python train.py --d_model=96 --experts_per_token=4 --d_expert=32 --norm_eps=1e-05 --parallel_block=false --lr=0.00668 --weight_decay=0.033
Below are experts of layer 5 (counted from 0) of a mixture-of-experts language model. Rows are named router (the router's row for the expert) and show model dimensions 0-95. Each number is 200 + 20 x the weight over its row's rms, rounded and kept within 0 to 999.
Before each expert's rows: a language model's description of what the expert responds to. This comes from a sample of Wikipedia text that the model never trained on.

# expert 61
It responds to: List and table separators. Separators in tables and lists: pipes, slashes in football loan career lines, semicolons, arrows and line breaks after list entries.
router,211,202,198,190,174,209,235,196,215,235,182,227,209,232,190,218,185,178,189,212,224,229,195,197,235,170,203,192,233,236,187,195,188,159,217,189,238,231,207,220,196,214,215,171,196,205,217,165,226,194,204,202,204,219,189,230,219,215,192,189,201,174,235,219,211,173,206,208,189,167,175,170,207,220,171,201,217,215,202,184,217,205,166,234,200,191,216,186,226,186,218,223,204,228,204,180

# expert 53
It responds to: Line-start list markers. Hyphens, pipes and equals signs starting a new line in infobox lists, tables and headings, like - Born:, - Died:, | Party.
router,190,218,185,202,215,166,183,216,204,203,184,181,214,221,193,217,224,206,178,221,196,236,171,182,223,176,214,219,225,201,203,208,182,183,204,201,169,198,218,191,174,202,231,177,184,216,215,258,189,183,218,174,195,200,209,220,216,234,213,204,199,207,220,214,206,181,238,217,185,243,176,200,204,206,206,191,227,211,183,225,203,190,222,228,245,193,188,188,215,159,177,233,236,204,205,198

# expert 62
It responds to: Single letters mid-name. Lone letters like n, m, v inside names after a first piece, as in Newnham, Newnan, Shalev, plus decimal points in election tables.
router,178,202,172,207,191,206,209,212,216,238,198,183,229,219,186,175,202,182,178,196,208,224,182,236,205,198,183,212,210,221,164,207,208,214,182,204,197,204,191,221,208,201,206,173,236,235,168,173,228,179,202,226,219,199,188,198,238,203,222,185,201,177,202,223,204,157,209,160,200,200,196,164,198,220,195,163,227,195,210,169,172,194,211,197,189,213,204,170,178,220,195,210,175,244,227,176

# expert 3
It responds to: Digits and fixed phrases. Single digits at the start of numbers, years and measurements, plus set words like due, same, according, and verse in overseas.
router,214,202,176,188,181,214,225,208,204,234,188,166,217,217,182,218,213,197,210,212,217,219,187,211,216,173,186,190,211,213,185,193,180,240,189,185,213,191,177,217,195,185,225,176,230,187,198,178,232,228,233,156,163,190,226,190,192,211,209,162,193,185,204,179,198,205,193,186,214,182,196,185,219,224,183,193,197,215,217,182,179,168,232,230,205,181,240,155,170,184,193,224,197,218,222,201

# expert 43
It responds to: Articles and possessives. Determiners the, a, an and possessives his, its, their, mostly after prepositions like of, in, to.
router,207,247,177,217,181,207,214,174,172,159,199,245,205,222,213,214,187,225,187,199,176,182,165,226,177,210,236,219,217,202,226,210,203,205,224,185,217,168,241,202,240,233,219,176,167,187,202,200,193,182,197,205,211,222,188,203,201,197,213,203,212,190,222,184,197,211,214,188,172,225,198,213,176,204,171,214,179,219,230,202,177,166,221,231,207,184,221,198,205,212,217,193,210,216,180,198

# expert 2
It responds to: Prepositions after verbs. Prepositions starting a phrase after a verb or sentence start, such as inducted into, dropped by, peaked on, During his time.
router,184,222,205,180,188,203,184,201,219,220,165,240,236,206,196,210,215,202,209,187,198,214,194,194,165,200,165,214,198,180,234,222,178,216,222,206,225,203,171,212,213,211,200,205,219,237,233,228,186,177,190,192,178,197,186,169,203,218,189,205,186,188,191,176,164,162,195,208,177,212,194,226,193,157,236,197,243,210,185,197,217,181,198,189,211,246,225,192,189,220,213,185,213,200,232,210

# expert 20
It responds to: Mixed word fragments. Mostly mid-word pieces like ew in knew or news, plus table cells, capitalized title openers like Hon, Prime, Later.
router,174,192,194,220,168,186,221,239,187,221,211,155,198,238,201,196,207,216,200,178,204,185,224,212,214,214,163,222,209,226,188,192,163,193,187,223,236,193,189,196,233,194,225,202,216,209,202,181,212,221,217,186,175,222,213,191,204,186,190,188,192,200,184,200,211,189,224,202,206,158,211,185,223,233,208,169,233,234,234,224,171,176,194,221,181,208,235,179,174,225,186,205,193,217,192,191

# expert 54
It responds to: Place and group names. Proper-noun words after the or New, mostly places, nationalities and organisations, such as York, England, Australian, Alabama, Philippines.
router,182,223,172,222,167,197,221,203,173,216,213,172,194,233,210,166,179,192,174,205,216,198,210,202,165,194,185,208,212,218,188,185,217,215,205,187,233,169,197,213,185,233,178,171,204,207,193,198,215,219,204,195,171,211,216,232,189,198,208,170,197,181,176,199,227,193,164,194,185,190,209,182,245,226,206,212,233,222,219,182,167,181,212,207,153,213,206,174,177,227,184,196,181,218,181,222

# expert 18
It responds to: Word-initial name fragments. Opening pieces of names and words after a space or prefix, such as Ed, Ass, Sri, Or in Ordnance, Al in Allegiance.
router,193,194,194,203,197,202,210,229,198,218,199,164,197,235,171,177,201,166,198,185,224,238,192,203,182,204,198,189,191,221,188,203,171,225,189,236,236,169,187,228,204,206,243,193,194,187,209,174,210,189,207,200,159,225,205,204,208,171,198,167,180,213,170,226,236,194,212,184,193,171,205,167,242,213,199,186,225,229,215,208,168,187,226,215,185,213,201,157,204,205,209,210,181,209,203,191

# expert 7
It responds to: Table dashes, percent, Thus. Table filler cells such as em dashes, Yes/No, percent signs and table separator rows in election and asteroid tables, plus the us of Thus.
router,206,171,175,211,170,191,220,207,229,230,204,166,181,228,228,187,195,212,201,197,190,195,215,205,197,194,178,201,232,218,171,200,202,199,215,196,217,197,191,233,192,211,205,164,191,184,180,178,232,209,205,217,217,182,201,207,171,194,219,171,183,196,170,213,205,154,193,211,186,173,179,180,245,218,196,173,180,239,175,190,164,176,188,204,182,203,197,171,173,223,212,234,177,187,176,187

# expert 9
It responds to: Adjective suffixes. Adjective endings such as -al, -ial, -ical, -ual, -ular, and whole adjectives like social, civil, public, plus possessive 's.
router,219,229,207,235,175,220,199,201,196,198,190,183,217,238,212,207,167,213,218,180,202,178,164,220,228,208,170,193,216,216,185,208,202,225,211,200,204,161,222,197,199,204,203,167,210,177,194,193,196,216,231,236,202,211,202,185,238,215,232,178,227,210,182,173,172,177,222,160,231,183,230,198,195,226,195,220,176,217,221,209,232,189,196,192,182,187,225,207,198,214,159,226,192,211,189,198

# expert 5
It responds to: Ordinal suffixes. Ordinal endings after digits and ordinal words, as in 27th, 2nd, 18th, First, third, often before century, place or Regiment.
router,175,183,188,200,161,169,226,227,215,234,220,170,223,211,213,190,191,193,221,193,212,181,190,211,227,231,166,209,217,222,170,212,191,224,231,200,219,193,192,216,193,177,226,166,216,195,186,191,219,174,210,195,177,184,216,212,208,186,225,217,229,218,217,203,221,184,214,165,189,174,193,194,200,240,200,182,219,224,233,186,180,178,222,193,176,214,209,174,208,221,210,175,213,213,215,160

# expert 19
It responds to: Closing brackets and quotes. Closing parentheses, closing quotation marks, percent signs and slashes ending a number, title or abbreviation, often in tables and lists.
router,227,193,180,218,169,158,220,192,217,234,185,181,217,226,181,210,218,206,206,185,205,178,205,227,197,184,195,171,221,229,193,218,188,196,210,227,216,206,205,241,184,198,204,193,200,205,160,196,214,226,206,192,182,183,226,215,219,209,238,182,190,197,217,184,227,189,207,186,212,181,245,156,217,221,196,178,215,182,201,181,198,189,198,191,171,166,234,179,184,223,221,231,199,218,170,178

# expert 4
It responds to: Inner digits, amounts. Middle digits of money amounts, vote counts and track times, plus table pipes and money words, such as $30,003, 3:49, asked.
router,197,180,167,188,167,186,208,211,210,216,214,174,227,217,196,175,226,192,222,220,201,220,160,228,171,220,204,212,209,233,170,196,174,211,173,230,228,210,198,217,215,188,211,185,215,208,209,207,196,179,184,205,200,209,213,210,181,209,198,160,194,186,189,227,208,177,235,185,217,163,205,196,202,254,187,187,205,235,190,209,188,182,215,245,174,178,215,174,172,199,206,176,185,201,224,192

# expert 25
It responds to: Months, streets, surname endings. Month names (May, April, June), Street or Road, and final surname or place pieces like -berg, -burg, -ley, -field.
router,187,198,199,197,172,180,238,235,228,217,205,190,219,226,227,201,197,221,228,196,205,199,216,228,186,212,173,189,225,218,190,187,240,199,213,202,218,180,181,197,235,213,192,177,215,209,180,198,218,243,234,197,166,214,210,224,199,215,202,187,204,173,209,223,225,184,169,167,211,163,222,176,211,206,205,176,207,215,183,170,200,193,186,227,190,209,207,198,180,215,186,236,175,234,198,164

# expert 11
It responds to: Table header words. Column and field labels in tables and infoboxes, such as Party, Candidate, Date, Votes, Species, plus United in club names.
router,167,229,184,186,206,211,211,179,231,212,214,188,208,232,213,183,184,224,201,179,186,165,223,248,162,191,202,213,231,221,186,184,181,241,218,208,217,234,196,204,194,200,147,176,182,212,175,213,206,193,198,191,209,219,211,212,159,208,223,150,194,213,199,219,198,204,193,180,176,193,173,182,210,215,172,191,212,211,192,191,194,165,202,211,171,183,219,211,204,210,192,217,222,204,184,174

# expert 51
It responds to: Section and header breaks. Heading markers == and ===, paragraph breaks after sentences, and pipes inside table header rows like Team | Pld | W.
router,194,216,172,178,195,196,166,184,222,168,196,203,239,214,234,202,196,194,188,215,210,216,212,231,219,235,234,215,225,185,236,166,215,152,208,178,164,230,202,195,216,185,209,171,215,184,227,199,178,197,227,165,212,184,174,184,175,193,213,190,200,199,208,184,206,178,212,205,181,218,187,173,235,176,212,170,210,190,243,196,196,175,196,215,201,202,198,198,217,180,202,191,207,204,208,172

# expert 8
It responds to: Word-initial prefix pieces. Opening pieces of longer words split into parts, often prefixes like un, am, In, pro, Ar, as in amplification, arcades, ammunition.
router,190,219,213,229,192,192,205,203,227,223,205,188,209,220,205,199,230,188,202,182,197,236,184,219,172,177,174,190,223,184,191,162,192,183,178,206,221,174,194,222,229,221,170,220,204,213,202,199,229,168,228,229,196,232,178,190,202,170,176,194,191,196,150,196,203,198,240,203,213,176,211,173,222,217,151,191,179,229,190,176,176,186,204,199,197,208,179,192,225,196,183,204,196,173,219,171

# expert 49
It responds to: Infobox field labels. Field names in infobox-style lists before a colon, such as Location, Coordinates, Born, Genus, Capacity, Place of birth.
router,187,212,198,193,208,219,153,210,220,210,211,222,205,215,233,187,163,217,172,185,195,175,176,222,192,197,186,200,205,176,180,212,173,214,170,198,197,240,201,163,196,182,213,173,211,225,214,209,209,223,237,168,164,187,205,230,184,178,224,175,194,195,193,201,189,169,210,208,185,188,217,163,216,192,201,212,232,204,219,190,193,205,234,205,195,191,205,201,218,183,185,243,220,208,254,197

# expert 52
It responds to: Mid-word ar, or. The pieces ar and or inside words, plus the article the starting a phrase, such as clarified, clarinet, scoreless, Porras.
router,177,204,205,219,170,167,209,199,233,212,209,189,232,234,184,200,216,222,168,209,183,230,201,220,201,194,215,193,226,238,184,217,191,199,203,222,201,189,211,217,217,184,169,172,223,193,181,187,236,214,209,218,200,196,205,177,192,223,181,166,228,193,183,244,227,178,225,183,222,205,186,185,198,233,202,192,195,215,229,168,185,183,211,200,159,189,193,165,207,195,185,215,214,227,236,213

# expert 34
It responds to: Infobox codes and endings. Time zone offsets and postal digits in place infoboxes, coordinate symbols like °W, and word-final pieces such as Iceman, brothers, session.
router,185,187,164,190,166,199,222,213,202,237,203,167,214,230,211,199,177,197,205,181,221,220,205,234,179,209,177,176,226,210,177,204,174,212,196,228,212,222,176,231,217,197,188,171,216,202,222,208,239,221,200,176,163,218,212,210,219,151,213,151,169,209,214,218,192,185,202,183,189,199,229,168,180,198,200,166,200,215,203,182,210,184,212,230,193,180,200,189,205,214,172,192,196,194,214,192

# expert 15
It responds to: Capitalized name starts. First word piece of capitalized proper names, often after commas or table bars, e.g. San, Del, Char, Al.
router,173,155,208,231,201,231,205,220,216,217,181,178,179,215,191,198,207,183,211,206,173,230,182,187,173,176,175,161,212,194,181,229,172,193,195,218,206,166,189,198,203,232,205,214,211,180,187,184,238,194,207,217,209,225,200,167,183,165,196,206,202,176,173,196,203,193,232,162,197,203,174,167,199,235,190,204,212,232,212,215,181,171,183,191,192,216,189,196,177,204,196,237,222,227,207,202

# expert 57
It responds to: Plural noun endings. Plural suffixes and plural nouns such as -s, -es, -ers, -ations, members, students, works, results.
router,211,176,211,191,213,190,200,206,185,234,213,202,167,212,210,178,211,214,205,186,199,194,179,217,167,170,185,204,209,218,185,239,190,192,182,190,190,196,193,208,161,181,169,199,217,235,199,208,160,212,176,205,198,174,206,204,188,232,241,174,163,169,159,176,182,209,185,186,220,172,229,183,220,183,198,179,185,191,171,168,213,204,219,185,180,171,174,186,202,200,177,179,178,172,206,194

# expert 59
It responds to: Year final digits. Last digit of four-digit years in dates, lifespans and citations, as in 1954, 1845, plus century, BC, –present.
router,152,170,200,165,207,177,203,236,221,212,212,207,226,204,196,215,216,190,241,203,228,184,179,214,226,182,178,183,178,208,193,219,186,172,204,210,194,204,202,223,222,202,172,187,164,188,183,229,205,197,175,166,178,228,219,199,214,218,232,196,177,228,185,171,215,193,196,186,191,213,235,177,217,193,230,196,220,211,216,174,180,207,226,171,196,188,181,214,186,194,223,201,195,226,234,182

# expert 17
It responds to: Scores and tallies. Digits in sports scores and small table counts, especially tennis set scores after an en dash, as in 6–4, 3–6.
router,191,173,160,200,170,179,224,229,216,200,198,179,204,237,189,181,225,196,249,206,193,205,211,227,203,197,176,206,212,221,171,228,193,223,206,229,218,234,190,230,202,207,170,188,175,208,189,207,217,204,204,190,159,205,206,197,229,202,202,172,194,193,223,200,221,188,199,165,228,180,224,184,189,227,195,172,187,230,212,163,198,190,221,195,184,194,244,176,197,186,227,202,181,203,208,175

# expert 32
It responds to: Inner pieces of foreign names. Middle pieces of rare or foreign names and technical words, like re in Agreement, Zagreb, Impreza, un in Papunashvili.
router,176,218,201,212,193,214,224,215,203,230,209,175,218,233,192,184,188,196,216,217,205,225,220,215,159,177,169,187,229,238,181,178,210,196,201,208,211,188,188,232,217,208,178,177,225,185,185,177,227,199,225,182,179,218,178,190,214,176,195,208,221,164,172,195,224,171,185,187,206,212,195,185,203,244,182,211,228,216,214,192,168,167,220,203,183,221,214,212,178,203,205,230,185,239,211,173

# expert 36
It responds to: Common nouns after articles. Singular common nouns right after a, an, the, such as time in with a time of, game, war, match, attempt.
router,164,217,194,208,189,191,221,188,188,220,185,200,220,225,237,172,198,234,223,229,185,200,245,204,177,213,201,210,224,189,174,229,162,184,192,194,216,191,171,206,238,203,188,190,244,194,167,193,189,240,206,192,176,164,200,224,206,188,228,187,187,230,202,202,219,192,217,177,179,200,228,185,200,196,191,212,184,199,201,179,169,167,204,201,206,168,222,175,204,216,187,219,193,174,186,182

# expert 35
It responds to: Non-Latin byte pieces. Byte fragments of Cyrillic, Arabic, Japanese, Thai or Georgian script, plus iv in Vladivostok and some LaTeX and spacing tokens.
router,180,184,166,198,164,220,231,219,177,233,184,179,194,230,193,213,187,178,187,192,193,216,199,245,202,204,194,202,222,183,179,197,226,190,224,190,204,234,184,199,172,183,215,211,192,193,197,180,215,188,191,173,201,233,200,169,224,179,231,189,228,217,197,206,211,190,217,227,202,204,188,211,225,224,195,186,184,212,218,204,165,183,226,225,178,205,209,203,197,266,219,214,175,227,231,197

# expert 56
It responds to: Capital initial letters. Single capital letters opening names or words split after them, such as W in Wiffle, H in Hanna, B in BK Häcken.
router,180,198,179,231,178,208,208,221,228,202,192,188,185,191,181,192,191,191,182,235,217,203,194,205,192,241,191,201,189,178,166,208,209,204,197,202,238,221,237,205,191,237,165,197,197,230,217,163,241,223,231,206,233,229,227,187,182,176,204,213,187,204,198,181,186,229,227,191,193,180,180,192,208,221,190,190,221,210,197,188,185,194,236,232,204,208,174,175,193,198,237,175,218,213,182,225

# expert 33
It responds to: Word-final fragments. Closing pieces of split words, like aw in spawned and in-law, ay in Monday, plus digits inside table numbers.
router,175,230,174,196,162,199,207,203,220,211,217,172,204,227,207,135,235,200,210,165,200,202,191,225,228,178,192,212,239,226,164,199,221,187,193,215,208,212,194,223,214,225,175,193,218,237,156,173,204,213,206,179,193,198,229,207,198,176,206,189,201,180,193,204,211,186,212,196,218,176,208,205,227,233,193,180,204,228,196,198,198,167,192,209,201,173,214,181,165,196,188,183,191,192,185,179

# expert 1
It responds to: Name-final -a syllables. Word-final pieces like -ena, -ina, -ana, -ia ending names and place names (Chile, Sweden, Renaissance), plus articles, commas and digits.
router,197,205,171,216,174,168,220,201,214,217,196,168,209,222,205,174,197,191,221,205,227,205,194,219,205,180,195,209,229,225,183,201,193,202,203,223,213,187,216,228,240,198,190,165,202,237,209,181,231,215,234,199,172,191,219,215,221,207,213,197,205,181,186,190,245,170,204,197,226,165,177,192,224,207,179,188,206,226,218,170,176,175,221,232,175,191,198,169,168,204,208,238,210,202,192,171

# expert 29
It responds to: Word-initial fragments. First piece of a lowercase word split into parts, after articles or possessives, as in n(ervously), cl, gu, flu(id).
router,171,218,187,222,213,198,214,224,202,221,159,195,178,179,201,184,199,164,182,206,176,212,234,207,194,182,193,211,191,185,191,213,175,164,200,195,185,175,222,192,208,215,232,190,214,189,189,193,231,178,195,183,238,219,180,207,244,206,198,213,204,200,197,243,210,217,194,172,198,199,187,186,208,201,202,200,177,159,175,227,183,191,184,195,195,221,209,168,174,199,240,170,164,182,246,209

# expert 31
It responds to: Word-final suffixes. Final suffix pieces of names and terms, such as -son, -idae, -inus, plural -s and anatomical endings like hypothal-amus, common in species lists.
router,194,186,186,204,179,198,219,197,183,224,217,193,211,208,202,170,171,181,224,194,240,207,201,211,176,188,179,180,217,246,189,178,177,256,215,199,213,183,204,223,204,203,183,183,218,234,171,220,223,229,232,213,163,197,208,210,206,235,229,191,206,166,213,237,202,172,175,190,220,179,230,182,212,210,191,194,225,222,203,171,197,216,194,208,200,185,177,208,206,177,186,228,190,215,198,180

# expert 37
It responds to: Non-Latin scripts, -ator. Cyrillic, Arabic and IPA byte pieces in phonetic or foreign tables, plus the suffix -ator in gubernatorial, translator, modulator.
router,178,188,171,213,170,208,232,216,215,224,190,181,199,224,196,194,207,166,201,163,215,206,221,207,191,203,181,188,220,225,178,205,230,204,207,222,228,207,193,226,213,213,202,184,200,213,209,172,228,209,244,181,188,203,206,204,199,185,196,161,175,159,204,218,230,182,209,186,227,153,196,182,236,181,213,164,199,215,214,181,173,195,218,211,182,172,197,170,194,175,186,236,186,213,216,194

# expert 28
It responds to: Capital letter abbreviations. Capital letters and letter pairs inside acronyms and codes, often after an opening parenthesis, such as PAVN, MST, LIBOR, GBR.
router,186,201,166,216,179,207,238,210,236,228,224,150,209,231,202,197,183,205,226,212,240,204,218,227,204,209,177,204,208,217,150,189,203,186,191,201,217,205,169,210,210,225,188,202,214,214,212,179,231,205,236,202,190,199,199,221,222,199,220,174,219,189,205,174,238,180,216,179,204,174,185,175,207,222,195,183,212,207,200,186,184,201,232,218,197,199,225,160,182,170,219,203,220,199,175,209

# expert 48
It responds to: Coordinating conjunctions. And, or, &, to joining list items or names, e.g. author, and educator; Incheon and Gwangju; 1941 to May.
router,213,212,201,189,179,163,181,183,231,233,186,208,227,209,177,193,174,218,159,213,166,195,174,193,219,164,212,197,220,185,183,175,181,178,202,175,221,195,220,217,197,204,224,201,178,223,207,200,185,217,207,213,169,165,214,220,239,220,189,188,159,177,196,202,174,186,178,170,179,223,209,256,193,170,206,218,209,204,212,190,189,183,191,212,218,192,183,174,216,223,194,199,212,214,193,188

# expert 13
It responds to: Modals and infinitive to. Infinitive to and modal or auxiliary verbs (would, can, should, did, not) before a bare verb, plus prefixes like un, dis, con.
router,195,239,197,222,191,184,179,214,190,211,211,182,194,209,180,171,198,165,159,170,182,217,188,206,195,203,218,239,198,195,204,204,206,198,160,172,220,204,204,215,210,218,162,241,212,166,221,196,217,176,196,201,191,188,181,184,209,210,237,187,186,227,187,204,212,235,203,200,215,222,159,214,194,225,198,196,161,218,180,196,202,174,186,225,222,200,212,185,190,201,201,157,172,158,202,216

# expert 60
It responds to: Capital-letter codes. Uppercase abbreviations and letters in tables, such as country codes JPN, USA, positions MF, FW, and asteroid designation letters.
router,182,210,168,213,175,202,235,207,217,232,202,185,217,220,187,196,180,209,234,214,215,193,213,238,202,215,176,221,213,202,176,178,195,173,211,228,221,231,161,232,215,213,196,167,187,221,210,168,215,193,218,202,183,192,201,204,193,191,215,158,193,194,210,181,215,194,227,167,221,162,174,166,210,211,212,196,217,211,219,196,174,181,221,225,182,205,199,169,195,239,190,179,221,221,206,179

# expert 44
It responds to: Numbers and punctuation. Digits, decimal points, periods and percent signs in tables, citations and track lists, such as 30.0, 49%, 2003., 5.
router,199,207,173,194,180,203,231,200,219,236,200,175,223,230,180,153,203,170,235,173,236,204,204,206,192,186,183,187,223,235,178,218,210,186,187,228,245,205,181,226,224,195,197,181,219,199,186,204,223,211,231,224,197,194,221,211,201,200,197,175,204,169,231,210,203,179,209,177,213,172,189,178,244,198,196,185,197,217,214,161,168,214,199,198,211,182,206,174,182,207,215,213,210,212,218,175

# expert 47
It responds to: Foreign name vowels. Final vowel or syllable pieces of non-English names and places, like Sasebo, Toledo, Warrego, endings -ko, -ova, -ya.
router,181,190,168,207,184,190,186,212,201,206,191,195,185,200,206,184,177,198,206,224,216,235,196,213,210,174,211,202,212,230,188,170,182,209,226,228,233,209,224,217,217,205,211,169,189,231,160,206,232,223,209,174,201,244,208,180,220,226,209,228,227,167,209,230,216,181,170,212,222,172,220,191,203,200,207,217,208,182,199,223,201,203,228,200,192,196,151,203,202,170,173,226,164,208,198,224

# expert 16
It responds to: Word-internal consonant pieces. Internal pieces like it, et, ct, ot in long technical or learned words, such as Capitol, antisemitism, parameters, anorexia.
router,194,193,164,236,211,198,197,216,209,219,173,173,211,215,217,208,187,174,171,186,187,212,207,217,169,214,159,186,202,195,179,207,237,218,226,217,214,205,169,248,185,172,202,179,227,208,204,188,218,202,201,204,171,192,189,177,229,183,189,153,185,203,159,230,223,178,194,192,210,206,198,195,201,212,205,221,223,246,243,189,184,211,220,209,170,212,182,218,197,192,189,215,197,189,200,218